Below are experts of layer 6 (counted from 0) of a mixture-of-experts language model. Rows are named router (the router's row for the expert), gate (a neuron's input weights, with its number), up (a neuron's input weights, with its number), down (a neuron's output weights, with its number) and show model dimensions 0-127. Each number is 128 + 32 x the weight over its row's rms, rounded and kept within 0 to 255.
Before each expert's rows: "gets" lists some tokens that make up at least twice as much of what it gets as of all text. This comes from a sample of Wikipedia text that the model never trained on. Tokens count by the router's weight.

# expert 92
gets: " ", " |", "–", "9", "|", "1"
router [ 79  76 165 139 143 147  69 107 111 130  81 108 158 100 114 102  78 119 159 148 171 158  59 115 127 140 200 117 147 139 132 160  98 114 137 103 157  80 123 195  65 109  87 109 161  80 166 175 132 102 119 158  79 184 121 117  90 142 120  90 133 152 118 121 148 167 144 187 107 182 100 143 109 153 160 171 110 166  71 155  91 123 135 119 108 118 131 133  81  86  94 146 153 106 113 111  91 135 165 126 134 117 184 144 118 137  84  80 123 122 105 139 113 162 185 114  88 141 147 191 168 149  59 125 105  86 164 136]
gate0 [108  82 133 118 171 149 161 105 115  94 141  99 149 141 124 164 151 144 178  61 135 102  69  87 149 128 129 129 113 104 170 114  74 153  84 127 100 173 119  87 141 154 135 155  89 156 142 126 111 143  77 131 171 101 116 127 142 103 106 154 204 137 148 159 168 118  66  65  81  87 116  90  97  65  82  95  79 131 173  95 140 136  99 151 159 106 153 127 174 105 133  85 165 172 125 123  96  94 101 111 151  54 161 152  59 130  82 140 146 182 122 162 156 138 170 159 127 101 149 113 131 123 124 153 102 183 135  82]
up0 [ 80  89 114 163 102 152  86 101  89  94 136 161 101  85 124 165 101 135 106 169 137  86 131 150 148 133  75 140  77 165 110 163 113 114  76 142 157 128 138 185 120 134 142 109 169  98 136 111 139 105 111 121 135 172 190 118 157 109 174  64 146  61 192 136 146 130 174 130 130 178 136 196 144 135 109 109 154  35 107 151 114 133 140 153 124 163 114 113 164 104 104 145 170 176 105 113 157 209 144  98 148 138 144 171 117 118  88 117 207  75  57 148 148 131 114 126 101 165 112 114 103 135 117 108 137 100  99 154]
down0 [158 164 145 150 163 138 106 133 118 162  54 124 140 121 115 132 133  82 113 162 158 149 173 166 161 138  69 100  97 146 128 143 159 120 135 119 113 125 119 155  88 103 114 106 194 121 118 166 152 176 141 126 158 192 159 134 131 133 149 116  81 165  90  82  63 130 153 213 115 153 146 140 113 122 187 142 147 201  91 103 131 114 181  78 107 172  88 117 111 140 112 136 110  37 104 120 137 156 143 152 173 192  93 162 157 111 126 112 123 110 126  60  82 125 116 152 127 145 115 204 117 156  89 127 145 110 144  76]
gate1 [124  88 123  99 125 180 142 123 120 115 122 109 106 178 164  70 120 142 104 117 171 130  82 172  78 124 195 133  72 122  99 168  90  92 126 141 140 142 192 128 119 114 145 169 161 106  52 154 140  55 127 123 104  49 112 175 139 123 108 120 137 134 127 156 180 122 148 169  74 157  89 148  77  93  85 135 134 149 140 134  75 110  88 234 136 127 128 118 114 105 103 155  81 105  67 136 108 121 132 118 119  53 119 164 101 153 122 144 111 142 140 163  96 122 156 141 137  86 142 112 124 124 194 148 111 150  96 135]
up1 [152 139 145 176 175  80 183 159 168 149 151 124 155 131  94  97 146 139 100 127  74 177  79 145 128 142 170 122 121 161 133 106 125 126 149 110 110 126 143 108 113 115  83  73 190 101 103 152 149 184  80 134 174 101 145 164  77 161 166 101 110 165 128 120  88 134 143 123 118 136 188 129 146 117 202 161 149 152 147  94 162 100 116 105 176 145 114  82 166 131 114 159 106  75 132 132  70 122 109 167 176 187  64 102  86 141 142 152 145 100  51 181 108 154 169 100 164 120 111 166 134 137 137  77 179 127 150 106]
down1 [157 126 164  89 127  82 147  91 102 173 136  67 162 131 153  83  97 139 148 126 124 168 132 124 192 107 175 113  60 115 201  81 145  94 148 158  83 169 137 150 126 105  91 127 127  94 121 138 102 152 157 112  58 171 131 137 152 156 129 196 147 116 157 166 163  92 185 124  61 110 144 110  95 152 154 153 140  94  68  60 118 132  92  61 106 150  96 146 161 126 153 146 113  64 102 128 167 148 175  79 115 105 104  93 123 121 136 151 168  89 154 120 101 107 155 132 115  88 162 143  88 141 145 111 145  91  97 136]
gate2 [ 69 104  90 104 116 136 110 135 125  59 135 115 123 127 183 151  87 145 136 133 138 124  98 151  91 129 130 155 125 174 158 163 139 149 162 144 113 163 187 136 184 136 134  91 119  84 124 103 123 105 105 143 129  81 170 103  84  49 150 149 155 115  79 146 183 160 180  63 144 197  98 179 109 176 104 138 148 155 199 181 157 103 113  77 123 147 102 186 111 114 129 166  95 106 116 110  71 127 158 120  51 111 134  94 185 162 116 106 112 158 122 104 105 156 164  71 127 137 140 156 136 161 134 157 141 130 162 118]
up2 [151 142 150 138 147  86  90  61 135 146 113 180 183  88 103 103 106 165 129 173 132 141 163 150 138 152 111 153 139 138 103  87 103 175  73 166 115  74 121 178  56 103 119 101 143 159 107 159 170  97 104 104 143 117 121 162 136 111  86 136 109  79 152 116  56  98 138 124 182 132 145 136 155  44 127 148 167 122 134  75  98 153 155 138 162 211  72 174 119  66 160 142 128 139 133  70 159 107 119 142 130 120 141 107 161 136 120  93 100 153 143 122 126 150 146  65 143 168  42 153 101 120 114 127 133 116 151 144]
down2 [133 138  97  87 129 133 166 172 175 159 154 109 143  86  55  82 126 188  73  76 135 151 144  92 132 101 114 149  84  89 116 126 135 142 105  77  86 107 153 123 118 146  98 134 123 178 158 111  97 137 152 166 140 142  67 102 136 213  68 143 137 180 152  88 211 139 183 151 137 154 117  76  91 146  85 123 151 154 145 155  54 111 145 104 104 128 132 121  88 152 124  94 125 167 128 137 106 147 158 124 156 124  96 154 103 136 180 134  99 111 113 162 174 172 151 174  75 190 115  97 118 121 154 151 141  95 104 122]
gate3 [100 106 199 147 126 110 114 136 143  82  94 109 117 227 140  74 143 150 126 117 111 201 115 200  77  87  99 104 153 167 129 126 124 105 137 136 154  86 136 135 159 116  49 133 108  59  83 142 134 115 123 132 133 133 169 111  65  97 182 172 121 111 158 104 148 140 123 109 201  77 107 149 153 173 160 132 159 158 113 183 126 165 133 144 153 124 189 119 166 122 150 172 116 126 134 136 146  61 151  92  94 161 119 116 120 147 125 109 116 110 140 145 113 110 180 162 110 163 163 134 141 180 116 157 110  69 139 164]
up3 [163 149 149 149 132 111 123  54 121  90 131 153 162 174 125 176 122 138 139 157 162  87  57 148 195 187 147 159 162 146  72 118 126 141 126 104 114 110 127 120  81 174 137 126 128 152  96 160 125  82 158 145 106 170  75  85 127 173  98 105 195  94 170 139 110  98  78 110 164 144 124 135  93 162 118 173  74 160 127 131  73 139 159 142 103 183 126 115 134 123 109  86 101 145  95  87 151  92 143 153 161 145 116 143 126 113 171 122 169 158 128 110 145 167 226 103  96 129  77 100 102 147 150 115 112 119 185  77]
down3 [ 78  37 143 101 119 108  97 119 127 111 110  89 154 138  90 113 151  68 162 146 210 155  96 111 122 128 113 122 106 146  98  88 146 133 157 111 161 170  97 106  72 156 150 148 101 117 158 118 133 100 135 150 135 160  93 159  99 167  99 143 144 175  66 115 140  69  94 159 222 106 104  78 153 154 106 143 109 140 158  95  83 136 155 141  88 115 179 138 149  97 174 134  95 157 117 126 167  96  93 113  92 131 115 120 110 144 124 133  87 147 149 200 181 174 154 155 149  86 160  95 163  83  77 102 102 115 108 156]
gate4 [111 120  95 137  68 163  81 141  75 174 135 139 135 120 113 107 139 114 109 159 109 139 157 172 137 102 115  63 133 148  85 151 125  89  69 119 141 100 181 165 123 151 188  96 133 140 145 130 105 161 126 159 117 153 181 104 147 130 130 120 152 126 189 171  76 155 171 175 137 160 188 164 146 162  61  85 103 111 103 143 122 116 129  51 112 154 112  87 153 139 119 142  98 114 100 178 194 182 192 111 134  90 104  96 151 120 133  97 112 134  79 131  83 137 146 161  93 167 134 125 105 130 198 143  93  65 152 108]
up4 [134 144 143 140 198 112 133 145 148 128 102  97 147 180 164 129 115 131 165  90 173 121  97  70 139 186 204 106 140 124 182 155  60 131 124 130 136 174 141  68  98 128  74 130 158 142  77 142 111 183 108  81 112 115 109  97 172 132  93 203 148 164  75 148 131 108  95 126 119  71  92 112 104 101 104 136 132 117 166 129 143 167 129 104 128 200 127 154 127 178 117  83 157 159 101 103 119   4 136 111 112 110 157 124 139 132 132 118  92 126 176  94 141 147 146 130 164 128 158 123 157 150  96 109 107 157 149 124]
down4 [162 101 132 101 167 128  67 177 112  99  85 156 153 132 149 123 100  88 101 180 158 139 133 183  67 121 111 133  97 148  98 135  74 105 106 126 151 104 147 136 120  91 196  86 204  96 112 131 182 121 131  91 155 174 208 130 125  95 125  90 136 113  83 117 123 207 125 211 133 104 126 138 130 157 108 168 124 131 119 118 131  93 165 157 147 146 115 122 101 128  88 134  73 116 133 180 180 179 168  71 182  91 122 131 167  92 156  85 125 113 128 117 167 138 156 154 123 111  93 134 128 108 114 102 120  78  78 124]
gate5 [153 146 145 156 130 107  74  88 109 179 134 146  74 128 160 123 115 109 131 170 105 140 130 175 130 144 157 116  97 150  55 170 138 150 127 142  74 175 117 107 161 158 127 115 109 177 146 149 133 132  51 117 124 109 140  92  96 161  53 124 119 101 128  91 163 137 195  90  98  81 106 145 106 157 192 164 138 155 146 150 100 137 149  75 114 133 157  44  74 119 109 155 143 140 124 196  95 143 106 117 119  82 131 180  70  95  99 162 163 123 136 119 183  92 118 123 131 132 106 107 149 125 121 137 195  67  82 138]
up5 [134 148 127 139 200 113 183 166 106  92 107 181 153 170 161 159  78 113 179 166 129  94 139  78 143 105 158 139 132 133 150 151 123 158 139 146  94 122 131 170 165 189 100  74 134 163 119 125 104 124 164 162 131 124 109 116  97 124 133 139 224 189 120 133 196 106 142 178  78 169 145 116 129 158  95 166 109 113 135  43 123  53 125 123 128  74 142 147 147 121 152 125  66 134 131 163 104 119 106 162 161  81 190 161  99 150  73 144 118 158 156  99 122 139 122 153  99 163 111 128  96 151 119 120  78 112 162 129]
down5 [153 148 129 118  90 160 125 162 175 167 103 136 172 137 131 138 118 101 126 166 145 158 125  78  98  95  87 130 127  85 147 137 178 164 114  97 188 141 144 115 144 130  96 123 124 132 174  92 157 152 157 128 149 165 172  94 211  75  90  62 138 111  95 124 102 140 170 143  91  88  55 140 113 170 140 151  90 130 156 133 118 150 147 150 124 112 207  97 120 172  67 103  99 179 149 164 169 165  62 110  94 125 157 136 135  94 150 159 106 167 143 164 153 140 163 141  77  92 143 165 105  56 119 141 110  95 142  83]
gate6 [107  97 149 167  95 137  71 136 107 138 102  78 141 146 131 136  89 182 148 171 121  58 129  83 127 193 131 136  94 181 103 107 179 155 114 180 136 145 148 163  97 127 115 128 132 117  56  91 121 154 141 170 109  83  71  81 127 163 168  73 119 140 112 130  87 128  74 151  67 104 125 176 144 118 145 137 118 106  96 186 140 183  80 100 144 130 146 163 181 169 150 157 125 150 104 126  82  91 231 155 127  98 118 121 132 123 166 126 125 131 151 119 174 100 101 107 146 159 105 133  89 136 121  64 139 147 107 119]
up6 [ 38 164 155 111 106 130 103 163 131 130 113 142 133 150 126 113 108 105 112 156 122  95 115 176 144 124 200 169 113 126 110 111 123 128  99 160 190 120  95 123 164 152 120 139 112 102 161 115  98  97 129  54  66 111 121 138 119 121  40 196 103 105 124  91 161 131 175 131 104 117 139  79 178 114 184 179 152  98 128  99 165 140 153 125 127 118 110 114 145  74 184  89 203 124 143 167 165 157  95 130  90 111 158 140 215 123 159 130 141 133  93  61 100 113 140 131 153 101 101  96 162 131 143 137 110 136 192 127]
down6 [110 203 112 115 162 136 147 170 113 166 128 104 130  71  65  67 135 110 157 106 157 201 143 121 108  82 144 153 151 116 166 102 105 113  69 161 147 104 123 113 145 133 168 165 144 142  86 116 108 141 117 134 105 108 155 139 112 132 146 116 120 139  97  98  66  58 133 139 193 120 138 150 142 144 123 134 154 172 119 135  95 139  88 125  56 191  88 168  90 157 157 123 147 108 138 136 125 197  95 158 156 149 115 133 149 149  71 120 129 111 166 103 150  93  62 158 197 158 171 161 155  56 166 126 141  95 158 144]
gate7 [109 137 140 185 137  78 119 143 177 133 159 147 130 151  96 112  82  91 115 145 111 143 115 143  85 180 170 137  95 123 132  88 151 150 188 104 149 159 135  90 141 146 138 129 190 173 114 125 160  99 143  76  99 116 173 118 137 168 227 118 127 206 112 140  90 145 179 163  44  97 171  93 140 132 141 153 115 142 127 144 100  81  73 149 125  98 133 105  89 144 157 176  87  96 140 113  73  62 129 123 124 164 139 153 125 128 144 150 167 156 164 162 122 105 162  87  95 125 185 125 114 150 121 116  86  92  73 103]
up7 [142 114 107 175 146 125 117 108 119 183 142 128 101 167 145  80 129 109 130  82 193 153 151 132 112 131 159  73 130  81  68  82 130 138 107 180 158 161 110 134 164 149 131 132 166  93 146 146  58 151 106  91 107 146 143 141  85 100  98 159 130 119 174 127  91 165  27 155 121 137 143 174 109 103 133 138 151  79 105 141 131 139  65 128  96 125 118 119 183  78  64  79 148 138  93 124 129 161 157  95 104 117 194 142 130 184 147 148  84 133 192 108  80 120 120 123 142 112  83 147  52 125 143 157 145 153 126 168]
down7 [ 83 123 127 127 108  64 107 134  89 141 136 151  95  61 130 128 144  84 129 134 105 173 155 137 134 141  82  96 144 109 105 122  87 129 118  83  49 123 162 161 101 167 144 143 196  76 161  98 166  98 170  75 131 147 107 169  78 101 170  81 130 146 130 120  84 100 131 195  88 127 127  85 139  86 161 110  96 175  89 106 163 134  86 133 112 148  98 127 129 139 110 133 132  75 128 158 139 110 145 124 184 135 108  59 150 135 116 122 137 138 107 110 109 131  85 132 117 100 186 102  79 141  78 197 202  83 142  92]
gate8 [108 111 171 109  75 131 150 199 153 109 101 173 104 134 162 134 113  93 184 102  67 131 170 147 119 119 110 117  87 125  63 152  71 131 174 108 137 161 131 102  94 182 151  72 138 108 110 129  70 190 125 112  67 168 123  91  75 101 128  80 144 127 128 203  69 198 145 121 135 132 149 157 154 134 111 119 117 105 137 162  93 114 104 134 128 165 104 159  93 172 151 143 108 145 104 122 126 172 160 170 124 102 119 118 118 115 121 134  87  53 157 119 159 130 139 107 176 152 124  78 172  83 160 110 121  78 102  92]
up8 [131  80  61 172 177 138 187 112 107 143 167 110 131 151 151 110 144 132 157 174 151 126  38  64 121 111 134  74 133 135 126  15 148 135 130 143 125  98 153 131 126 125 129  72 126 102 135  80 131 115 143 126 106 134 152 160 103 118 111  86 151  95  99 129  66 161 160 148 131 148 136 184  72 102 113 113 132 145 172 160 149 105 129 158 104 106  81 167  92  93 139 176  71  97 128 133 191 123 162 103 154 150 125  71 124 100 149 132 142 145 116 108 171 104 104 120 126 119 118 208 119 134  52 149 138 149 166 121]
down8 [114 128 118 109 140 103 162 204 113 182 124 137 197  55 135 137 156  79  91 104 124  82 105 129  89 156 100 118 204  77 114 113 120 131  81 124  90 122 145  99 123 106 149 101 166  92  96 108 133 123  93 137 151  77 126 119  70 141  64 115 156 134 163 100  97 120 168  58 174 157 153 145 111 119  75 127  89 131  76 130 165 125  85 118 152 177 129  74 165 112 125 161  90 100 114 128 161  95  98 130 108 174 144 135 114 118 134  99 140 164 122 169 127 129 111  52 116  96  83 137 149 212 156 159 163 124 109 129]
gate9 [154 131 117 112 141 105  94 102 127 130 132  88 128 135 153  53 110 146  93  92 181 110  29  99 141 120  97 117 137 111 161 108 106 145 113 175 118 141 102  69  68 112  91 180 122 116  68  99  93  42  96 157 128 173 133 106 125 142 108 132  79 152 122  85 159 158 105 125 114 105 124 119 104 126  97 172  98 132 105  96  52 177  82 145  64 161 125 154 103 171 102 145 137 111 136 109 103 119 138 127 133 131 110 142 126 156 165 115 202  45 151 139 124 161 130 137 124 103  65 107 128 132 155  73 129 192 134 141]
up9 [159 101 120 140 122 166 174  85 126 156  76 140  98 135 121 135 184  86 177 199  74 150 107 128  66 131 126 165 149 134  63 177  91 127 127 151 160 133 179 142 124 100 179 151 103 133 157 170 161 122 186 132 117  73  97 124 178  72  82 141  82 126 109 178  50  88 175 120  88 106  97 147 126 148  84 113 151 121 168 138 102 135  93 124 159 130 128 107  95 124 149 121 111 129 145 138 144 170 160 102 170 125 132 124 111 100 153 137  37 154  91 115 155 139  65 136  96 146 112 129 148 142 171 139 114 135 188 161]
down9 [130 115 190 160 113 145 147 124  93 139 128 117 131 112 125  94 123 188  86 174 163  73 176 113 117 169 125  75 104 187 120 146 102 160 132 139 129 116 137  62 149 133 105 149 193 200  88 141 123 119 147 164 107 101 119 127 153 102 133 159 104 152 115  91 162 105 132 132 199  96 151 141 165 139 140 153 157 147 145 131  66 147  69  79 191 161 145 103 114 133 127 201 155 147  97 154 151 112  55 124 121 100 146 113 101  79 120 157  72 159  90 114 153 148  80 173 120 123 195 170 130 161  93 111 118 151  87  96]
gate10 [108 133 127 162 130 123 131 140  89 127 113 107 134  83 122 147  94 200  87 107  88 185 131 149 115 129 132 161 135 166 118 139 104 154 145 155 207 166 168  78 147 118  85 127 120 101 159 145 160 130 166 119  71 133 139 122 109 191 146  93 128 117 127 111  95 119 103 127  92  35 130 154 100 167 115 141 190 161  91 135  51 135 165 113 102 161 106 110 174 149 161 148 107 161 124  78 106 149 117 172 196 174 185  52 135  79 157 134  95 120 124 174 134 110 128 148 148 153 129 141  52 107 125 169  94 134 156 121]
up10 [155 153 152 170  84 151  58 185 196  76 138 118 115 114  85 112 132 105 173 135  97 125  53 140 111 158 126 149  72 143 139 100 124 149 168 174 162  97 114 152  71 141 107 147  56  87  80 106 133 120 135 189 166  88 110 129 161  32 164 124 118 158 165 101 166 145 116 156 164 129 119  74  99  97 116 128 146 131 122  90 101 111 101 167 153 120 122 125  70 126 122 154 142 115  86 120 136 175 144  97 137 162  97 102 101 128 176 186 158 114  99  83  89 140 131 111 138 170 155 174  97 135 111 149 121 138 115  79]
down10 [ 85 120  91 219 172  69  99  90 120 134 143 138 100 123 134  90 124 153 107 174 122 112 162 142 105 179  78 145 161 153 125  97 128 200 138  94 134 160 141 109 141  73 114  99 113 119 115 155 108 109  60 122 197  82 173 104  96 113 126 192 105 188 155 164 148 141 120 107 117 151 111 147 148 129 145 106 136 156 160 116 152 100 121 132 170 112  95 101 146 135 108 181 137 107 155  90 125 120 180 100 169 172  79 134 123 169 133 102  87  58 114  92 162 191 131 167 119 128 118  44 150 127 150  70 135 137 131 148]
gate11 [133 137 125 176 180 115 124 126 178 164 134 104 142 109 127 166 153 169  98 148 116 190  91  97 103 149 164 105  82 118  98 157  91 143 114 115  77 139 173  99 147 144 102 102 132 139 128 141 132 205 122 139 138 135 104  67 126 146 134 144 185  36  52  73 122 156 119  89 168 118 103  99 149 149 129 104 112 169 141 128 122 149  91 161 141 164 111 119  93 109  82 178  81 171  87 160 151 197 106 118 124 116  98  96 112 183  74 113 103 169  91 166 148 153 109 191 167 165 136 129 196 142 120 113 157 123 151 141]
up11 [120 141 137 103 121 143 179  72 157 177 149 121 164 101 136 109 170 153 120 136 142 143 160 171 126 109 127 178 141 119 100  72 120 138 107  91 150 101 124 152 108 135 163 128 123 175 140 126 195 144 113  95 142 154  75 134 154 161 121 129  94 152 103 141 139 140 158 157 120 174 171 118 105 115 195  97 131 112 207 178  53 115  89 183 109  73  96 144 202 169 150  93 110  67 144  85 125 128 192 180 105 145 170 136 107 103  97 140 125 100  92 109 156 134 191 144 140 134 132 155 154 160 178 112 107 207 140 109]
down11 [133 162 133 208 181  95 144  92 143 120 149 106 145 180 137 142 147 156 175  85 127 104 139  75 135 105 167 106 146 141  46  91 132 145 189 154  86 136 138 196 170  78 171 111 150 115  54 169 165 174 141 152  95 120 157  80 145 138 230 104 138 123 101 148  92 143 129 118 113 161 104 125 196 134 140 105  92  69  92 166 144 124 171 149 103 160 103 129 117 122 123  70 130 113 105 115 133 123 118 171 115  75 132 116 136 196 150 119 105  99 119 108 127 140  91 115 121 141  98  84 116 135 135  76 117 124 101 154]
gate12 [176 203  87 117 114  92 130 118  97  92 180 121 150 158 131 144 103 160 148 132 119  59  22  98 143 138 136 174 161 119 116 111 143 177 114  93 125 161 134 120 107  94 116  96  78 118  40  74 103 118 156 109  59 200 187 174  89 124 111 160 165  99 120 125 157 156 123 131 130 143 144 146 108 116  99  79 190 190  93 100 153 162 117 123  58 136 118 116 157 139 122 159 128 102 171 107 105 134 120  80 140 122 150  94  95 117 120 132 127 142 138 159 144  70 149 106 131  86 151  98 145 161 138 113 154 150 135 128]
up12 [ 44  71 136 125 104 144 116 172 144 153 103 125 107  70 115 212  94 178 150  99 122 122 100  50 133 158 165 111 216 107 175 157 120  83 128 108  71  55 163  74 164 145  92 121 102  98 153 110  94 133 129 143  93 145 120 175 108 131 107 109 117 171 114 126 142 136 133 104 130 123 128 117 101  92  94 125  58 170 148 149 118 159 108 101 100 156 155 127 144 178 120  76 121 114 152 164  87 124  85 171 155 145 163 180 148 137 153  79 138 108 171 103 130 133 141 128  98 113 102 146  95 140  91 135  64 121 114 113]
down12 [ 65 172 139  89  79 106 147 145 112 125 118 135 119 113 108  48  86 115 107 164 122 131  77 144 144 129 191 100 114  67 146  89  60 141 122  86  88 154 112 144  83  67 146 138 174 119  66 132 105 140 132 134 120 140 163 146 165 196 147 142 157 175 155 119 124  77 147 146  74 138 111 125 139 163 148 104 122  98 129 119 104 149 120 134  82 130 100 174  94 144 209 127  84 108 127 128  92 148 133  85 136 146 106 125 193 184 173 103 142 112 124 146 181  98 120 130 141 162 122 179 169  64 155  95 169  94 152 136]
gate13 [124 105 192 143 151 149 163  75 152 147 107 143 147 141 127 206 128 130 127 132 166 141 147  84 118 140  45  88 151  96 171 134  57 124  86 120 219  77 139 129 101 119 152 122 104 103 109 116 147  96  82 170  85 123 159 160 173 139 116 161 117 134  68 162 138 136 140 149 145  95  68 115 121 137  44 202 139 168 160 106  90 157 139 132 130 149 134  96 138 111 106 125 156 152 148 101 155 141 129 123 164  73 131 160 115 161  87 132 108 118 146 152 172 155 155 111 168 117  84 116 166 151  94 164 160 173  81  87]
up13 [136  83  96  82  87 107  86 139 175 122  64 135 121  90 108 141 161 167 156 115 108 159 131  79 108 129 118 171  92 104 111 117 103 178 141  92 125 149  92 135 153 134 174 151 165 127  94 156 132 104 107 128 175 118 145 137 113 165 126 100 149 112 123 128 116  86 121 100 142 196 117 146 191 136 116 181 155 123 183 182 101 135  68 132 103 111 128 140  89 130 171 108 197 199 165 115 120 197  74 108 120 154 119 150 110 152 214 144  87  94 126 124 124  88  96  84 102 151 184  96 120  98 190  93 153 168 127 145]
down13 [ 77 139 183 157 150 139 101 105  90 135  60 125  83  71 157 123 125 155 154 146 135 134 128 164  88  99 188 128 143 135 198 202 126 118  99  48 136 135 145 139 150 117 139 107 107 159 157  96 152 103  82  88 140 148 118  84 104 174 118  88 169 120 137 110 174  83 150  93 107 107  79 137 161 152 144 114 154 124 128 128 148  92 109 109 130 143  83 122  55 141 137 104 159 126 179 166  97 194 116  67 138  79  99 137 124  66  78 130 132 100  93 128 110 100 119  95  89 129 147 142  83 125  81 149  90 107 191 114]
gate14 [127 102  70 102 116 219 104 103 144 136 123  99 141 132 108 148 152  96 189 152 106 119 177 113 168 191  59 153  40 129 101 161 145  72 108 102  94 117 137 102 135 200  93 136 113 133 150 107 147  99 134 143 138 138  73 117  95 129 157 124 136 104 198 143 107 154 118 108 105 136  82 164 116  81 155 145 103 196 135 105 143 108 131 141  99 131 101 105 132  99 122 154 133 169 115  97 167 178 123 114 105 144 126 161 137 113  66 151 136 132  91 122 121 166 159 160  70 151 159 159 174 176  62 146  93 139 116  64]
up14 [124 165 137 136 141 170 134 100 109 165 123 104 104 143 167 113 159 108 117 130 142  93 112 131  94 122 101 115 126 128 135 145 127  84 178 123 139 198 154 155 123 154 144 112 172 161 118 121 152 101 135 117 167 204 152 115 143 179 115 156  45 205  66 106 163 121 144 165 132 185  82 160 171 162 173 187 134 191  84  92 105 114 166  73 148 178 158 113  99 106 133 100 118  67 121  87 121 143 125 130 134 119 141 158 137 116 138 143 152  88  73  98 151 121 171 154 152 216 102 177 115 152 101 154 106 127 148  74]
down14 [106  94 155 131  60  73  96 110 120  98 116 111 151  90 160 101  94 169 197 136 163  65 114  72 109 105 166 202 111 157 122  85 124 110 147 129 141 128  97 102 133 121 154 191 120 118  53 166 168  97 194 118 140  80 115 121 124 177 115 147 151  69 148 131 122 117 144  80 124 168 129  96 125 136 150 158  80 112 137 144 138 129 119 207  99 121  64  86 122 111 161 159 107 189  81 145 120 143 162 137 108  91 101 114 144 149 136  91 174 138 120 145 115 170  90  65 146 122  98  99 132 114 118 116 149 132  97 192]
gate15 [149 165  95 114 114 100  88 148 182 163 143 150 181 123 159  79  70 190 110  81 105 109 177  88 124 102 157 134 133 164 105  82 151 155 184 118 132 130 140 130 101 145 103 168 198 129 128 119 111 178  88 101 145 134  81 189 146 175 114 135 108 118  72 179 165  66 140 170  97 131  97 191 130 127 128 122 121 173  87 136 142 125 110 141 185 169 161  85 144 158 139 151  94 129 108 129  65 110 165 148 143 111 120 194 178 141 141 118  89 161 107  93  84 115  95 114 141  93 144  96 124 124 154  71 144  94  88 108]
up15 [ 91  92 115 126 178 150 129 182  71  47 125 166 191  80 110 159 134 146 155  87 149 134 121 172  97 103 167 122 152 126 140  83 152  94 107 128 100  87 131 135 174  77 130 166 159  73 162 139 153 118 157 162 131  94 120 127 122 112 119 158 114 140 150 127 154 101 148  90 148 145 107 150 181 169 160 124 144  45 176 105  93 196 129 146 110 125 130  76 162 124 119 156 142 169 164 157  85  76 171 129 146 137 150 122  82 107 127 132 123 100 175 163 127 116 124 129 104 136 123 110 127 114 140  98  35  49 180 151]
down15 [104 102 153 165 130 156  65  86 126 137 110 145 117  76  98  84 193  85 158 104  87 172 122 112 130 159 147 141 158 146 112 129  55 149 183 137 158 184 137 144 127 206 127 202 123 156  69 193 185  84 151 148 110  93  92 169 127 141 153 116  75 153 153 134  94  55 103 146  86 113 170 133 132 120 124 118 151 156 101 111 179 137 118  69 120 174 161 137  97 115 118 110 121 108 173 102 122 117 121 203 127 139 102 148  91 173 129 124  95  92 115 117 144 143 166  75 125 150 152 140  99 131 124 107 127 178 136 148]
gate16 [ 92  79 127 147 111 166 141  83 136 183  85 169  85 142 160 101 113 109 107 127 110 101 123 149 169 120 123 121 123 169  52 163 134 106 134 139  84 119 142 143 113 153 168  66 129 124 154 120 107 142 169 126 110 151  40 133 123  98 128 136 100 155  99  86 156 154 112 117 156 239 102 145  86 160 188 135 119 178 135 126  62 124 132 119  98 163 130 137 143 120 122 139  83 127 130 129 128 194 123 175 124 112 143 124 140 140  86 167 105  86 139 151  73 153 137 227 107 146  87 106  99 135 120 166 137 120 101  51]
up16 [157 122 137 176 120 152  99 135  84  72 115 168 188 130 132 162 134 148  71 135 145 103 100 151 129 132 146 128 129 151 159 160 101 130 138 126 141 140 120 178  80  67 131 129 141 152 129 158 126 133  22 118 165 148 162 119 133 103 146  78 157 198 164 160 142 177 102 150  74  82 175 145 123  96  96  64 158  46 101  72 115 124 138 143 129 116 101 167 180 144 103  69 152 110 154  65 112 133 132  67 171 129 120 127 143 130 123 106 150 100 133 116 147 109 152  80 125  96 191 123 116 128 160 109  93  99 181 154]
down16 [199  79 115  75 121 104  97 108 121 132 122  90 135 144 148  58 105 141 141 120 136 128 147 131  82 114 163 167 130  97  82 169 109 120 132 123 141 123  91  69 150 101 109 149 127 128 138 124 200 174 223 124  70 113 121 110 179  89 149 168  91 134  64  99 113 145 128 150 182 119 122 102 120 117 135 129  65 185 145 152  77 152 153 159 168 169  94 150  58 126 112 126 103 112  97 120 119 132 145 137  53  98  99  95 143 113 130 123  94 150 161 110 116  91 128  56 170 128  89 135  94 110  68 126 159 146 101 151]
gate17 [107 120  74  94 122 127 144 119  91  76 134 106  59 106 116 154  73 112 113 122 159 114  99 135 155 126 125 112 137 116  65 106 149 137 169  95 148 133 134 128 186 134  77  97  96 173 188 133 100 154 123 128  98 172 115 125 109 138 180 110 128 151 176  48 118 180 210  97 142 151 111 132  73 193 115 163 110  88 182 135 122 108 127 190  99 138  97  74 150  54 157 158 127 120 164 118 153  71 150 114 133 163 142 175 113  60 123 140 169  89 116 131 139  92 130 132  99 135  62 113  92 125 139 147 154 139 130 143]
up17 [113  75 157 147 128 142 109 110 169  50 142 105 150 184 132  82 130 146 153 137 125 199 165 125 123 115  99 128 134 156 111 176 121 130  96 108 115 150 130 132  66  88 132  31 120 106 115 162  69  98 150  95 123 180 138 125 135 156  83 134  84 130 179 127 136 178  98 123 157 173 186 123 119  60 137  85 141 122 124 143 156 154 150 126 128 104 151 145 105  95  47 155  76 125 102 158 108 187 136 155  77 154 155 164 134  98 141 190  74  91  68 114 152 150 107 106  98  95 114 142 148 155 139 178 113 129 128 138]
down17 [105 143 101 120 160 141 148 193 103 164 121  87 157 148 145  93 124 157  83 124 100 166 133  89  99 169 138 101 184 145 168 106  91 185 105  78 108 135 129 168  79 121 123 156 149 122 179 107  48 106 113 148 107  68 138 130 143 103 168 143 124  90  80 147 145  96 103 172 102  98 120 155  93 100 108 136 138 164 143 175 129 122 114 110 171 189 178 139 159  70 178  81 163 136 198 119 131  54 118 158 117 106 157  89 143  77 110 138 110 114 101 109  80  78 113  99 161 128 143 120 135 187 162 152 169  91 116 148]